Weights of a small mixture-of-experts language model, trained from scratch on English Wikipedia: 1 pick a token.
Below are experts of layer 6 (counted from 0) of a mixture-of-experts language model. Rows are named router (the router's row for the expert), gate (a neuron's input weights, with its number), up (a neuron's input weights, with its number), down (a neuron's output weights, with its number) and show model dimensions 0-159. Each number is 500 + 25 x the weight over its row's rms, rounded and kept within 0 to 999. Numbers have three digits each.
Before each expert's rows: "comes after" lists some tokens at least twice as common just before its tokens as in all text; "mostly gets" lists some tokens that are sent to it at least half of the time. This comes from a sample of Wikipedia text that the model never trained on. Tokens count by the router's weight.

# expert 15
comes after: "s", "n", "S", "east", "in", "w"
mostly gets: "ator", " president", " Minister", " director", " President", "ville"
router:508503528510459493472502516506483526517513533516496467500463506480529512493530470518490467473439514472511498470498541533485494488488503554480543493529488540492546499492487543513538534512509524500473514462537532500501512513499509529503501501513483492524496483427492455473493464517514501487440490502543503534458470505469487511500459518485471530466482517516510496495502549568532465477502526522513510506518484505524484533528502471519463516492495524493507487554544513517471472506487468
gate0:480501411534510489474475480486533504506484501540485490451531475486497506491484502521504531530481513497511498530469509481497486512503469532473512489516499530538490465486472541480506509516507512499500530519534519493542441496482456481447449465495484456501457498485482472476471527491475495532521475515496547500469474501505465516443464479481503540478550496533486468502459484537502526503531495516508506532481492472474510528470529524459516492526513493490498528498523542510530494507501501
up0:458523506522498507496490546479489499514550481516551496501523452463492475475500476512485499467507508516474462536484556490525530507511528470460517537453523510496522473485536507531546504501515540505510531503521488507500507513519528514507461504520545502467524519472492531494479495505495518469523498515493502510518495526528534455519493489516490501528502511491515473496541472493526521479528523430520483466531490487498454508510580500429528496494505468527538489516496527480510501469519481
down0:534485438529486535479444506503492515515445501520494481506501475551495483487471446529464538512504464465578510478511501518533490528516533476518451479520517515507484493536490531492502498492522491548450496499509507504534467515496464495459518499465493499526487508531479486511501503445475486570446500492500517503525505489492479507492486510490470480495492515528477503478486456536507524509460500518503535514484481510479480518469489500495479510522475550500478482475475472515533508520533499
gate1:476482497534462531500481489500513470521565490493476486570489456514496497465498485486446504453480492509490473493511465481513543502540511520509507520516491509528502512478475511499486433489467459545514486493484521459467489459475499512479517498492535448500485501492523503513513501535522468462500487505518483478478500527452503524507483453497484525543507492508501506459515522476547479522503452486462500474433512504490499506502499523457481503522520498488473554520460519468518491486501506
up1:503497499527507541534492542470505507516506481518552516528510472498500549480495496525511479524541507439493494497531525494527487512507535532524487514504518532509491471505588538506550461501450498426500473507525488486498546474475494494508508492507537500484481497474496505493449508516471519510478494498499513498490518538558513518516500510481486490543503512553518470522489466521498542475500479447511485507504521507494464484459543489474512486493536489498546516490521532524500510507479522
down1:474510472528518515505495510462514524545476478494520450492457500507508561482493468484474484515480487549493516507481521458493487492459501557465500486522470485481521468493466445471544503492503499519527536495509479521481501491518493468486483513506489480488498463536508457537517494447500516508462498489506515469487586528519507488531489533528526503528463487516505516528504511521484521449478490475483490469535500523452507502508501488525508493497532500509493485496504464581511520486485479
gate2:510525485524536494465494501509454502518518517511516489468460521501462513470487470513485492485477497473446508498504515483519464526486499505519548510510508569502549474520477511478480537537471486491496536542479525517489501487484465548551475523522526508513470497492489472497506490459511472500501529497548527512484508469491553488522514523502551494515505529497513503539482510457523477465479479478484526513526503491545541476564509511477468510473526466450499529478498515499499476534463520
up2:535478460461515534455508499495483483487486491478501487495504478499495487534510504519522522512537489448524471491526506532500540524485501476502521483483527514506517489524481501523524508547527470462490498475492530452498482500481475454487554494500517507554504522453501521541489491483506498455472465509527476522448517539500464506477480530488460476451502489502480457534458457474433490532520475494487526493535501516515506460493499521495539503474526517476478501477454497506465519497469485
down2:510521484483494513497489491515485544467560489486504532498472449485504485475475540543535526442555495522491484451493502489486478524459470457488503499508443543479537510523483494474456495456493470499496502468516452478503533451482503541451517548488493509502507496532504493473482492509502470526483511466475508501512493486522515512489464496510488502568506505523506461507502516459502510475460492508515503504501511512464516555480525480514504479498472507498525542519509501540472530508468479
gate3:509461492549470471517518524497517530529506507503462488553493512493495522496517466538484458500496481477482513464517503536514518476488482521472486535545556513499538506498514503517541514507541520505534530491499536525524498550498532523510478541493505497486519578494503522516501544488506465509505474477480509474482486508485490525497514494499438523526492510537533536502501498473547481467426489473494494579518518497480519509509492498529521509498517529505476529518495501477506484461521497
up3:512504525486507504512476521489514475496474505518507467473506437510462503475477541445489519518518515492508505511517550501475478490514492493490473502514484503441538503506501516483486517526517488460514510498560493426463474472496482487489514512485478540437520490477521506520500550501521442484480497561508522484518490498513475475518475506478471505520488473472512499493539503496481476472534459511502491489449517517480483445491534475505487518500448513544510458505517563518497503507500513
down3:562511485500505513444506493503474530521566476496478559514466548507533473497507502536522475500527498460482474535501464472480512509514529514498477499481492488512481496488515528501533495480492522503473504514533546498521506537486499486529494485519502512507478518494508494550506459501485487531482499535515534514459501524456507479469544482469461499503523504483500519520433539490553478471526528509482473509512526493525511491523564489493529480509536480524516491493525455461479490479463520
gate4:537469469516499489522468513518500528496522503510497553542462523557501509492464513492491510496463491519529518533536476495519508505529533502566533460481524496471519505484494484551506439510484469501490509472507495492499513532478505499525496520516505494501513522477478545515477466538495454497544509458530501494488447497543508533507537496471503549525479489491475473465495491512443546528494499492494506478536488553532484473510552526484508506487497478477504498508503483487508454479528518
up4:492486506504501479522545532479521516529536514526537519516518513524539479570531514506496480490506515512499471475497510497446507536498490460489500495451512515518535535516512463510489463507513481513498533487507502505501505500537495497533472471521490476495480483485506524516519541523563465474523511497504531487533542529516486502484481497494544475470511488500485498481520476502556531458492530523507477512511504535482522563556489482497489500484507540479499495523520498538574436503531502
down4:490495465475518524501483481500494468503500511484500508560498513514487461495473472537463513486537508509461445508487500477531502471544485481497491508503484475525521472463502536539504505482495478522480530479499542520511489449459508543466507522499518494492518487506473490510533483499502511515531506455499468473485465437458537464501465475455500513539451485552504466445477523523465530519511481509485534500531465511504471482498519521497524508530487471533524525471478479467512525505473499
gate5:504451518493483519490466527491492488523539484491536511533506522468493515529527499477502501489527483503481541556498493480485514497502513491545503537490515499534465461496550508484496488474518519439467492511492541511487464538471478460491487510480484484486521488451523502500504484484517491501530509504489509485469525477470482469476529509463502528473514527480518451547461503501497513519522438479541492522514528464554487531463508545535521462524481511519493478504484519515500479533466440
up5:527522537519498509505519476498489456503520489486501500493525490517496514476488524516521542490499509511486506479462503472476517511512497516431531515534505453520518522539506496531529510496435554502488515505479507444513493512494439488513527456512522502539473478518456520518503512522536499495559491524511480488508499502519496481533492504501472448509481457522507484529483467495510531471478477539528485487532510539477520490429471525485469455474474485498504505473501506497538515520477443
down5:515498499504508516505450451538551511486490537501494532493496487463535484513506505473526520543501490495451479533461500516439445526507510502525522470503524482510510531489528456481469498462523515488477477474476491471483532496506542514528488522537508515457486549487509522462501507532482482483479476477523512471491520483563517524475499462534507460519509502492490507505494521514503493488506524544469520455519494461464471492495523493527499497538571537496491489504508500533484526489532523
gate6:486504485501484527451490486497481523499476516509524496526500492459528520510496511509540526453520510460483475478502456526475473483452526512492505566519501484471529490503477519503510483490518516503503531465517499498485508525492496497599505488501475515482467470437508509509476531530502510498487513510514513532484525496461490531485450524497499490511465489502513505504489462542429499486516485528450485522494450527527486493491528487514532494509479456489554505558508493497516525527486535
up6:441478493476502532533501500528430515542453470482499506495518547448462493486468519495491460475501523512498511486509512520509474479495480543503479517503487523481483495493546534477509494501505402497513474500462468527484473496464523502500505495526510501535508500481530526490472510521481489554521554526453501490496525506504461485508500507485478466488517520524503495498484478531491481479560512544548527521486500508491479481481527501545475521512481465490494495495545510512497502476508529
down6:457501521487476502517483525470524515483493513492494464447524492524484513537491502461521500506484507500482512489502490495498533517473505469511547538469502495472564518465535451508493486525512535502550505535519520527576480489508454473463460491495489507494510473462500498503522472553493486442492504511488473523508487502491485540472488507495506490514498506518483514492516497532513506521482465536476486476482497516548508542473488496497537491496534556510490480501513477504593513517488464
gate7:471457506539533504494479539511490501498505512516522489516515515486482468526537487497535530530489505505491516507524514478499456478451457502473473500491507504466543547519502496546498556552521516456507553495471546490523499494530494522515514476476458484498510486488537526514549536467586492511489478476501502473519556512493509483514520492502506484479517521483502474485508538541487496470529460482489480494505490489492517521517486494528485524523482545484544513515508446524480506469518495
up7:477511495519473496470510462529485520476490522509508522528493480543502510490511485552482535468549468510506461509504493522504498509472538471514553483479478498510490491471508498501578495459533522528507473469473486504536496489479539566478431489496533533503472514455519525482480501523493518469479519508487523509523517512521495489481488494501539531495491498519489526508509478457507506499459492499524498459458528496437464555476466500494520474543477505483496491523458509495507531505516483
down7:539554475517462470483505484511491492497476437512488498468460525531483519493484506456551486476504519479496463518509466495469517524482508481541492511521475516508508496532504528490496461472508497483482490503486449522471490498487496514461518521509533546449504519459474541428495482537474496463518503493483538511489492524475522504500540502542504480448501517503489501511526521508497477488518508506518516482504550504485492521498516512525445469480488479498473471515528545455480547518469528
gate8:483458518476515559486535497509480468538547477476515510508499433498547517504503479481496497458487506530519496493501495536514501508517469469504487552491459501487517465513500484528465454517493510465512532492480530522499528492435491498465491486509524466492485469483497483473481463464492517505481532523473461519475487504427463555539499473522543526550505462510527484487510515519497477512503492509498510508489473504515485509486529522535532471453474524491482491493496509497477475495514537
up8:483520493490413538485543495536477524475509505511525510527498505492522457498513466522492558469532485537510483470470470532501499437549513494474522487506518533459500462509515485483511534564514487534489516512472489506529492481503533479517440488525532485441508494503472478525497485506530480499509490485505509483451500473517525469505474492493517527469476496511511516517518486511515546523498530498505498462520507457489494473494516521491491529480534507539506522549505496483504531501451517
down8:514518523453487552484451531504490488498491486516529494517500519459487526495498497473539477473484505480499482483479491487446500512464479494527494448472494487482521464531465493507593501462511499514476512537503458516513502491507497483516504507537506511498483520474506504522534514498500538537477491481507543510462511517543517428508481467488453485528540491487495489531507460494476510478476546520535556491527500537498486493499477501493471459529474479498516561507509502477509521511486514

# expert 27
comes after: "ed", ",", "ing", " with", " and", " to"
mostly gets: " at", " ex", " his", " its", " their", " her"
router:503468469476486571531532478480463514495526511517521489497540510474462431470453509523514483493509532456516519512471513510480509540483465470486535502493482456510470521530513536502544482475481462513528490526474474486503516470500506478486524505512544519517505551460483491489504514521506518499477491452481515481482482534501504491447523491478539500498534500528463470506476482486478490511530501486540472483499456508485520543511470454501476523458497533511494536497487467503507520526490530
gate0:494521526489515505508508515488462496459493518485497500523481434501505507490534484536456450460516479446496519510518502517522524482530489520458527480516480473558499453490491476503509472511486505473510512519492495513508534483500494433507491469467481511479516449528492484509480498521525507495470502495495455531520479506501490464513445526515476516472513526518464463501514466461480466477532504534489526530484489488494512465504518491502485488480499457474507472473536452568499460521478458
up0:515515491491502488552568493459517480472555496488473502501502457510479464482465474491497505492476490494493520550479528505456488499496530554533526482490484481543487495501481530445505471494492517497496500494504467526460489492522519495506503502506463513511508501510497491496507500504504516483509520494488532496485543446515486487535448481477517535509512540507493495517510522507466446506503573487561545492493478502432502528482527485504504488484475477486499525513494549514515480537435504
down0:491516514480527530490508540477504523514494498478537495504487528535491518484537545498442471493526496514489466496516528511564459534496490456451486533455501498518508474484511530483515544496536504513565515538515516523549504484490508505511511502507481546511500517486492542515515543518501490549520460476501499492459519498520499493496472555540453458534493505460524481492500469530466506517489464529494486515508497490552466482509494485498490522528519534521484495518529498484508537471465496
gate1:467524486500461499507503467512475514542519574522544503543479480497515523520535482538537498531468490487512496520460540522557454473482536470500465514475532504533484482456497549527503506465512528484526528457468457486564477489505496475514526495528467514494503488480487500499527472531492507469501505486471523483514498484469527513484497516501484484463443465521531510484515470524546485481500506518504489520498496513488487526510500477477507510495508493488482481499549512530489537461511540
up1:505447510501509510513467499505482495497493495501471524545534494552525561480508469509434452535483523495507504540528501491488477533478503502543497531445480507521478479477536484514463508496478496514521462527553547460475523496492498508545494502461505472481471524499544510474527472521472528532530502511479536464523496530516455487538491449466486486515504500524459502494517518502497488493504497533493480513516540477509528493498518520498449500475492524518482490501503493557521467516496495
down1:556501499521506513500510529490530485482525503491507475513494531473494487494524512482514498540457494498529528530487451539501539472487520489531470492491527476544485518493475498536470508493542535517471543496481490492493510510486495510541496508502514533515469516514471491506528457481472504461460514539502495512516509520473524526487516547537485493491473455525504508498491531534516531467508473522458493517492455468549466458463532527570534454515550485517469498483510542482507500486495512
gate2:485480502480517532531517477558509484483497511488481489513532505509512517537525538500528502501501489466522498539484508538481477481505504518504534521493498473512486449521518497472562455500524509469526514514483486490489482477520512495540437493465466506476502535514491533476498497524454513510514476464495483503488512504524480528502427537476499525526511494525469533521517483555516467491468462532549507541486503555512461506516518475445492546476511483466496499495507514489496463480472476
up2:464515495493516503503549493493503524483517513488491519483506480477512531541513463486525489501499536539520460499518483446484477481495531484487538506493466510518489463507504510533484532491470462512525493512538468526496449583548492459563500505484488499483525530490522494511515530536482524506526488532508491565496555531514479490467517484473500499522492507460519535514535509544498499477485445493517500486486493473516523497537487511480522488470532453474512474485525480519537498502471494
down2:503508493515514503500506499511505481487533479523506472502487477486505479500464534533492562546496515541489495491516531499509494515499492476503516497510467494492471516521542488531520486465485485491486524517479481467524533443467547494526505483490466551523479504453450485481509499510480511514510476487487553490509503493542527553498476471518514524582491537466466480500551535501495497510483511522501488493466520516478497492471518430547516547523487488532495535510483486496451489525523476
gate3:464470492495493499525513509515489523503483475528517459529506500476537495527496484532498471499517532548525492473486506535512490561505496494512469506472491447524514495491487497503512551443481515512520500523507492508499520512496439487466482525497521487438520539463501486524508478528529495487478499486519534595485460535488515505530483486474497498535501495492542518502549500513496545512509444520544479512541517474496508464511465464493514500499513510505466463483496499482514506462474532
up3:462461524557493487473470508485520491496506517512499488468540525521484527464470537495487490497497493488492551530488527458502528446495513492540472497557497533467484498496485496501503485505483494477512488481521515521532509515504535541495498480512501504519508495581510491514482531457501488538484536527496538498498502512458485429493511504522516468472511533556507537497483481493512489439463542465498534493532515491538488502518502535497470488528522496481507526524500471501488493450468492
down3:492524497480484500526534481509501513475527443521511486504508456479464514473515524501498494508484473482509483491515544521501517514504488490477491501500505486529457481498475526466499506463492474508446455523458526491486503542513461487473525513510490539483493462502544502493492479495534438470474518476464462554507493474504525483463509538502483504470536505453499476500487482544479515547449524520502514509524473492499482495491446493474555494478490528477493507555493520476437482520514478
gate4:492502528466477508456507508556536505524468485501523576458545484485489491496527514545480487539484511441517507465490517518531507482504483513518521560518504514463513540476541475527545496491511430458515462488523503503518478491507518493466505490504522496509520530524489516469458477545511499471493514509515486508504516477514523489527479533488481464488502473524510515516473529504500498475498483552477445476474482510542478490486498464500481503467543480484496526489508527511480501517525534
up4:527490455524490501466490484451480533490455524467495495459483487452499502509501499452479473464480518544514474512499450487485501505523498534479501484506513501491553473482514503536452488509488509476501494472469480492523520491472514510548529454507497514516484498530513488547509543528490476513476494481478520471482470449468492555498520490560502489480476475526460517512488496493483476528528491472492527491485521526518543516525501462512459509494547493539486536493505539532504511512493558
down4:509493540501513510488482507522525462480527491531488459514512499480475482502538513454496502512505469501504464544474509496545446511516474485511508461488476485487482500519559520487544544526489510518523512513521503479520530520507485511542501544499416504487529503450512461491489529515527472454511553472528536500503512487504460497508512527475481504473476532509500516537495514513452470501490526502491470524503459412527534522499512538492501522471502491515486498474499492503529511491502492
gate5:511461501527515547496552510486508515522475513489472491513504513491509480479490500493507480478479493465518449443539511514490508478536471543519486514470497532547505495505502525465488522486492491565511450531516495482512486525518484519471493462535516516477483471507457466453506541489483460519522525509475496514504517485505532467514518529490512534548497495480481481496554509460478438479521498483508530483444497514492484523514512477521517485461518517453480555520493507501501534508506454
up5:491569467498517474523505503512510494484497502497565481506511522469499535518517476520507471508506498483500512513517489545489477492514549564496498510523496500484469480463514529536509512524550515473505529482540506469508537496506511448486513513480448477516499537498512523483483466482490524513492527502516483523480498543495523534504498479538486460488517463513523513553532465500471511458520472487479452511499502540568513524496438510526538491498528527525495528507501552489515509484500509
down5:504502457480517555466458443492510499553496503511463479487464485503473528451500521488503572483468532505516545459502459486545518473505479511464514526510497482507517553489485481480510463527493509482478490481474489532494568506506482467501525529509528476491519447488513509510475489507500486478525511523486527524494515521525504500471519491503500511497517494510479495501511475469516479468453525507520504473518500503523495463491472471547522479479461521452435502497489536516512481528492474
gate6:524558537507499526482494539458491493507468508548485449515477523516513508499502517485501522507490525486481479491518520509462473481504492491473502554480491487487482488507499503485494515501458523489485497477519493542491464499521448474428514483485460505514487480512495450473510513565494488543461444521484542483483507484553475515475477531451500481476531475471464511497491514488487480508494505514518472513515492500494467433472500536460548521512497502504484510494505495477464498484479452
up6:491457505470472471499466498498526521472477557532490478531498446563556518472498470495468491470499503513486494505510514509495471491512514493514491503472513451540512533500507480469452516493472506533487475449500486484462525511494541495493501498485503490442505498460482494501522499509498485495494462498517537479481484515471518508476487493508474480462509430462530496454486501545576495510477500449469484481474533482506485465489494529494492518473482517501513499522509458478483507460480491
down6:508513447502521519480435524534495480507469500535462533510492501530481494469503462508448511534491502571502449515488503466478526502544525525536477534498445498507497489508500517492518527486555511507497476474493475487538499481505456486510503496510479479495504456510502490489491495546491499512455558514458487469498494512479493532483496461542507489472487476525482524488473509541508478499512515513485420482543494463508526502491519511534455510474520503491475498463472517495508484503510500
gate7:532498520510501496494536485501540544557491507513564490482485505484488518467530469519489508507518502501492505487470501499525474510483471524506498463514471535459521467502543470536512529479479450469523480466469500480525513497480515525493518489539479496488457551524483480488473503516527510541516487477488501533533494484494463562492530508487519517505518507533514453501488497509522567513467493502519518495489510502509558478507487503538464503496519518493500517549509520452489451452526542
up7:489498500481485534485515528479475469475513457538483462476485526525469491508452546541494519549508489553519526527520543516546522508455519532505514497498542504491488529467496506473460497520495502509494504494517530462521499512500497504514522491507507506524502467505510483483475492492518476502465518508493490498528522517519543487517591529519521474522523504487492537499485508452471483516495473451521496481495533548489501521512543517498500486510445498499518540503477455452487535542471473
down7:486523503523506469504486492549477523529455501518513498493556491505525469486567482500489494513493492462529499490488483499473483450499510510509501543505504537478462534486486450528496496492521543504482479511515496527494536512505509503509557508526489513463493532521491545463532477534512494527525501508526524506429500525508518481483450512444504521440493476494516493482519432510524489460514510528506519491441482463484491480516543510484518523515494511544493478480532502511480498478519508
gate8:528538457488505488523526458471452506524479489495479529497488515513475515520497461487483486498485519466526514490522495507474505499530498517476487570475490545520523467491490525496498480521512474487460454478471510499488542444515454499465498489501517508440489531487512503477534508519506536503526461504525479517489510531498532520469527455480460485508425501487470481513541521536548527503486466531454478496480483464521490490494508489521515506442504498491482512478514507541470506484513491
up8:535505470504499480441473518494455488509495545447470511529439509519485464533479497540467533541548530514498507527484469529513525446497493488489478476474538496508485503505513492534519524468499513490488516482490502522519492471501506531465505477515487532487500476534503504505478470453537484562491531504492473453517521518498521521496498467535549452467464471495492508526497508501497502456510530486461463494474452489505468495479482500499480466542524531503519513491535500491477489494487494
down8:529514510482489514523506503513468521487545423531482527531535518523512489501521526487465460547531504484460502501527493454469508511511515496514465531510478477528486481535433472530527534460473488504452476506528480483501500463489537529484490473499491524497480495483471496491445485539507507484476537484496539499517534527522467447472533487532519492493534500471499481495494518508443491497490496494518477511496487529479513522514554477503522479541491514524545512529487517499522503472503527

# expert 21
comes after: "s", "ed", "ation", "ing", "ment", "ated"
mostly gets: " in", " In", " from", " through", "In", " between"
router:503482471482483497518511503505495455532527467492523490478489454477462491452516486506519447527510529461515503504524474503482496531524496544496482469534489469500514466505484522492456507465495521540528473467471489502494474550518483481510517461516511496489481504521511489530532506512531511494445500491484477473496524498504526479445496504537461460486536487540505496504504515483522552443536498489567456482513506487494533531527438478523488518468505470495528545504472490492509477495498485
gate0:473520438505550490537446543497487493519520503455469518508518469513496494468511515493510506467540475524517481499466516518462479497515499503464482495458490542518503463472526501528485505486510496534454496425500518531495505484510507472474487475520503468478468514490483450482477561513480480465495530500466470483512524506456491499500480505533500537542505485456475518461535489485452488474531462523533531492495512501517510479500467485490486520510491480525522483455505512469485482494529490
up0:564517494458511489490488487482501489504534541460529524494507510492460494450509478472469515502549484527487499491512493547488478457564531558505478498497482512517495515484528475472500541481539507502525466516485506484464532477520500454525500476517525506511515518487498490467511521496470514497474491515469486460465523472501473489508476491507505538567510514495466531499505505523498524540541538492519478518466494504484507490441514520480500486466510527530476529483558483543487465490483513
down0:460483529487484518490483522488479493476506526468431438501509553495479499499497482495533518496496488530551508533475500533511495430521494476492549483482517455507457501513481502512509470471516523523475524446528442494494482511482520500519528504510553483480530509463531502504523469525506536522474522519507507477496518530523503523480491505490491486557494522512535536466489505525516540521531502496505502517487482469495560499496545529502509509508488459498510535505514472485490446509528503
gate1:526476469495494470482508480524494478473491530515484491509487524510523507448535442502485541529506494473540487526496501538482500496483522482572514502528520452517469508485470468533423518511522539492504502500467502485495536509504493469535526518469489512465502485473466490523532528506542499526487514491547494477485472505516451509504471517478521510472487503487518505531510494531557491493458458541515531516530545472484514524501543510512497523549472531516490483537500500502508498501463513
up1:485476484493478489512511460533549467498520515471506514510533504486475515451529473550486485537504468512535524473507498506514515481482549477439523514470484486497492531470488510502487500506474542473513495480455509530541537499483469496522467507491519524498541452543502477539458525498544494514517446495470510486520514500511492503507503506494518475507532503507468501514504495498547505462467487468545508460507501497476533428492459538505522511504506487499526488564486513505490468517498459
down1:490488459535500506508495443491506526468510531495541520544465461495493492514524503518507498482504533519500491485467480505566515487473472533489472505518505499500474530477499503431527507551466501484508487495527485450523481483494526522527510529528495473500530466513461530526484543525506541507486478479508494454492500528484532473526477500483503507485459522463520521498479498486498469475491515481515532526469492492507500519473487533498505473514404529525521494495482448466533477487484522
gate2:523493496516500490531470478498517498532535525505505485512494511502514424523546535537516549473521507523488502529480455485482507457498481461492516546477478544495511507487509504467498514511503477499511482552531455492508467541484475513504518476493497492489477444491481475521499485546509507505462500534529486519517527514469488493453503487495451543505506495469514489477472476470530530488517539512464500509495521490463537494491497480477480499509467476482513475498509551553487434501459537
up2:517494478509475496558477481508489532456493453470511489481486524515479470543476555514535489492506469519469484505463484509499478479473517453525512546526528511495468493508490469526502503485537470532508475511502494499470497483499519521514474477507523525491541519523502446494487476507468483495475498510465528535472466489503531419500495459496536554482472495481547502509491492483546498470462493520507520460480479510482528506518501499469476520491490489468509534494457527548496523504457479
down2:475506489528471484462534471506463511528482524536513458530532478470487535493519510513498515480511498492498477455486506525469519493519527523533504516501549507491528463478509490530495489476436553514537502489539480529498486539527469498508512527513497483480539462497522489490506538522477515497468452487502489488502496569516527499481475516487520424520514500514521498515467515528449455512480479480506526540525497494510463513483482560517514498493532537522482463519504488474489533516511501
gate3:499498515511504510475551513549494508519509487499452542517502474477466468521472544463480451491487537501492484458502510466518478550502501514473515511489530466467533460478438492489517526471484521493568502504516463496510495485487506488441463530468509512472457553511533498537483529505491514515499488528554483541489470521528504492563543503506525503513529502538479500495529487498495535490484517478478505510527463511464482463485479510491482480485496504485518493512528503515516472495510509
up3:528528511504520513491473464534534526488490533470498500525462469495490494491482523480531532502532482479539533480483463470463509517485505532488499513535503513471506488495495552476489515509494515542489505540510475495526503476527493523501492504475477466484500494519522535478533509488513461489471492499488440500507488456491524554514483479497497456518517542466520492469514481494517511516468494494501501509440547490474528579522517467494533523500496549449494531516495519485501528555509446
down3:482523486556472496483544538516480534524474509541515511488484506504483500490468500520516529502513487483510510541512497493490527455532485516519483489488519513524497518473483436471471511516514492490483506501484511476531459529510504510517496504491441517499498504506504483496509505453471518511463496529510512493522523472512568478528513483486519519492513461466536503519433479511473521537502553546502534502546545493476462487554527521486503510552500502512465490499467502473502466467476443
gate4:478474468522489519482469501480519485528495520490487477532515510524492487525491488497524470489505495472498469495454485469501514525489514486520504496502509493474535486547516528504478465524479538484503511519488456548477482498481494514516486495486552513492495516546529468521524507498492485452547525477524496497534496495476431508491437540481510506519499510501486515510522511526497502558503509545480485470500481518464469492530507534467492507461474465510524466499392512516531500494550483
up4:441512499504525496500498488519505460481458510481483521497508508499453520550509480473491492474483447522498453468498499507503502483476517459543532517478472454513469529505467517467520497529449505516471544505483491488545513499510464481480492498517499535530528511519483523555520475498485507500472496529516505553567451453499492490507499532505504518490498493470519505507485487443522476535491502508488458454460519518504480520492463511480492486553504508500480508460501494521458471471496482
down4:495479501488470500502546515471501500511495501499507487489513476492499496552468489480491482519479537513460534528513463452485436528529487450498519528532525462512480498560485517485484480505522516483544478492487495533513517524533494505503523502485522514485529508461474457488534532517473512522466497464490506480459487514489502519466488486494510506444485500516550487480504529474507561454519467471490476480477508478486514488486516498525508481524445454509461449469542521467478522510519509
gate5:516525481471466540519531486461492537483505502504497480526477510499502522517494425540454483509500563483510509521517524497472477482487506477477508527503513479524519518497494515506499507578464491521519489441492499513450513513532488468533519455528505517532514492500483485508537508527512499526494557511553497506486521497498482473485494463515468466506523500501485542509495513533497479493484532464479496494525478478481549494497570532488520529502509518522469538506476518473471457523479515
up5:503535467539476537513497497522502511506501526443529465497534484507494465525508438533518509452502527490566530534498550525451489463517546484492502482479527501494493492569488518501490494515501503508493515498505518530491497544476565497548480501504521524527550498510530540520518543536461525449544506502537507507509519479490477521490494514470506479511508507509511531498501536518522505494517502483517519512543491508477490488504533474490539525465493476539507507513465485500518473483507502
down5:492509508507524542535483501482489507461509492520503501538488454552508515485446469504514480514515476478470462498489555524510491476481483514516500512464491468525514479498519475507514532505505477513530507526522454484506527528461537491503484480482518476536514469482479476476541528494515470499508489518456464509480491495508522472512452480522485516556543480513536482516518493471524486501523518498470488519444477435459516484492568466509520485559508494546490494515506511478518464524487506
gate6:509528487496487479510484537491534529490533448452485507449508516464522448507491470480524500477455479482499453474488516493475547494476522516551487524506509533532469550554497510506506483517473492463493436516496478524487531469482529466499496496491512494520515501513460469511506469442494514513495487494483488502546524489541462500431497529517491464507498531550481455524494466475503471505499486496534507506505526481496483502480535528520489492496510473500507493483497496497462454508478491
up6:500499463510523530454530500560505515519505547463521504532480478488515482442503535504455531543523493489509488488460439517547476471540466498520524492506517511483473499499492503477495478502494484472470476525489540479498477506500442501483524518493467497494491473480434506517511459537471474496498476509475471466495531459486503488474516530513535483493469490491544523524541529478486517509460499493477545479475537509495493461507479517482511492516525491500509489481489499499552519494531544
down6:522486613516477504525443538510506484549537499476515476465481538493506508532514541477514536484486483480496506513518512492468481504484493501498518486510485501519499497485475467454496507515514494521506480489526529485505521483514506498524510472487482504514460495512516513500533497482473477550506529521502529507500473538469491494531500533475484501570500505514507515515477490518539544504509452489504499495564478491545553546499479530497519482506436508517505498533514503498482531496533459
gate7:485486526523531500505509525518535492496517519467526496490480508550482525538527515471502510500483565489526485511501474510525514501478509510502503478460468489491482538477530525529488506549543479507474497481500505500479498507502552471522488476534529473464533501482524511478492492511518465515510488502506487509483526535498525472515479455439469514502455475553492484497489451474512481530483490521500487453548501495463522535538488494489502494439538505481461520537536493515427522488478502
up7:517550480519549505496496509514497519480530549481503501488525461490543494477457509520504510489492543530502536512526475530475459501512500485497501503515491493514509519513477474496481462461474536516464526485522456475520506494535486458488531521436496464482446490499525528532524491507502485553495535495490477490498552469521505453493527489524525492509503487523462474454492479531448513489507520489525516507507491492498517527513512477455526484486521448478464528505567492494521477505459515
down7:513524506459516497502516483477467535494533475551499527491519497521511546484529526491535517520504477537456527538509481492508527485507478543505498463487477503483478510519484485514525481474488520511491502549493498479478557490455507507552483504512501479479489539481512474472523503516493533485538481459471466471498473485533525509523470503494535511517500503489504483522469512492479490550498500479534514490443516502510481484508496491511529488470574524476539560531494536554484521441510506
gate8:442509490527517488484479508511510468501500484515478514481499517466474487528500490482481493510510502486490500504542535484492485471502509496428484518455508510506506526529468482475480512491475490526523512529536486517473503510523510474569473471471488503512529515527528493564495543523529465506455459555501469507515529469546503482478474491529508489487468492505510564512499463535555490491495505539446499498487533478522460485484520502491478472489480494499501501484440497507501554486476478
up8:517512474470468562492501472476465512470472513502471476479504503516502511443504511521507493520487490521472489516520489527569488488462481522567500454499519460540508509467542514535509511489552498469491510470504496481483505470520530469541537473502512476458445496456494501563474519531500514530495500504481489482503507490476477509491482516525472526517492488500480474475479484491511497501507509511572502524524482505486505530502445471515499523530507497489499522476518490484493512521521572
down8:534576526530512520497526518523500524522474510469509518525481487511482540518505483522505468494504531476465516500497486513520497503443501467505510539523521527479480494499486469493533523541450476450468473475502498500516498459523480496478455527506532495503495449495504520481485498501495528516498503512486531518494497531529516521556507498471538486480556521563494471534501514519498480472515510519443489500520516484537510483479511511486550515443545522521493456491533515514533474507485514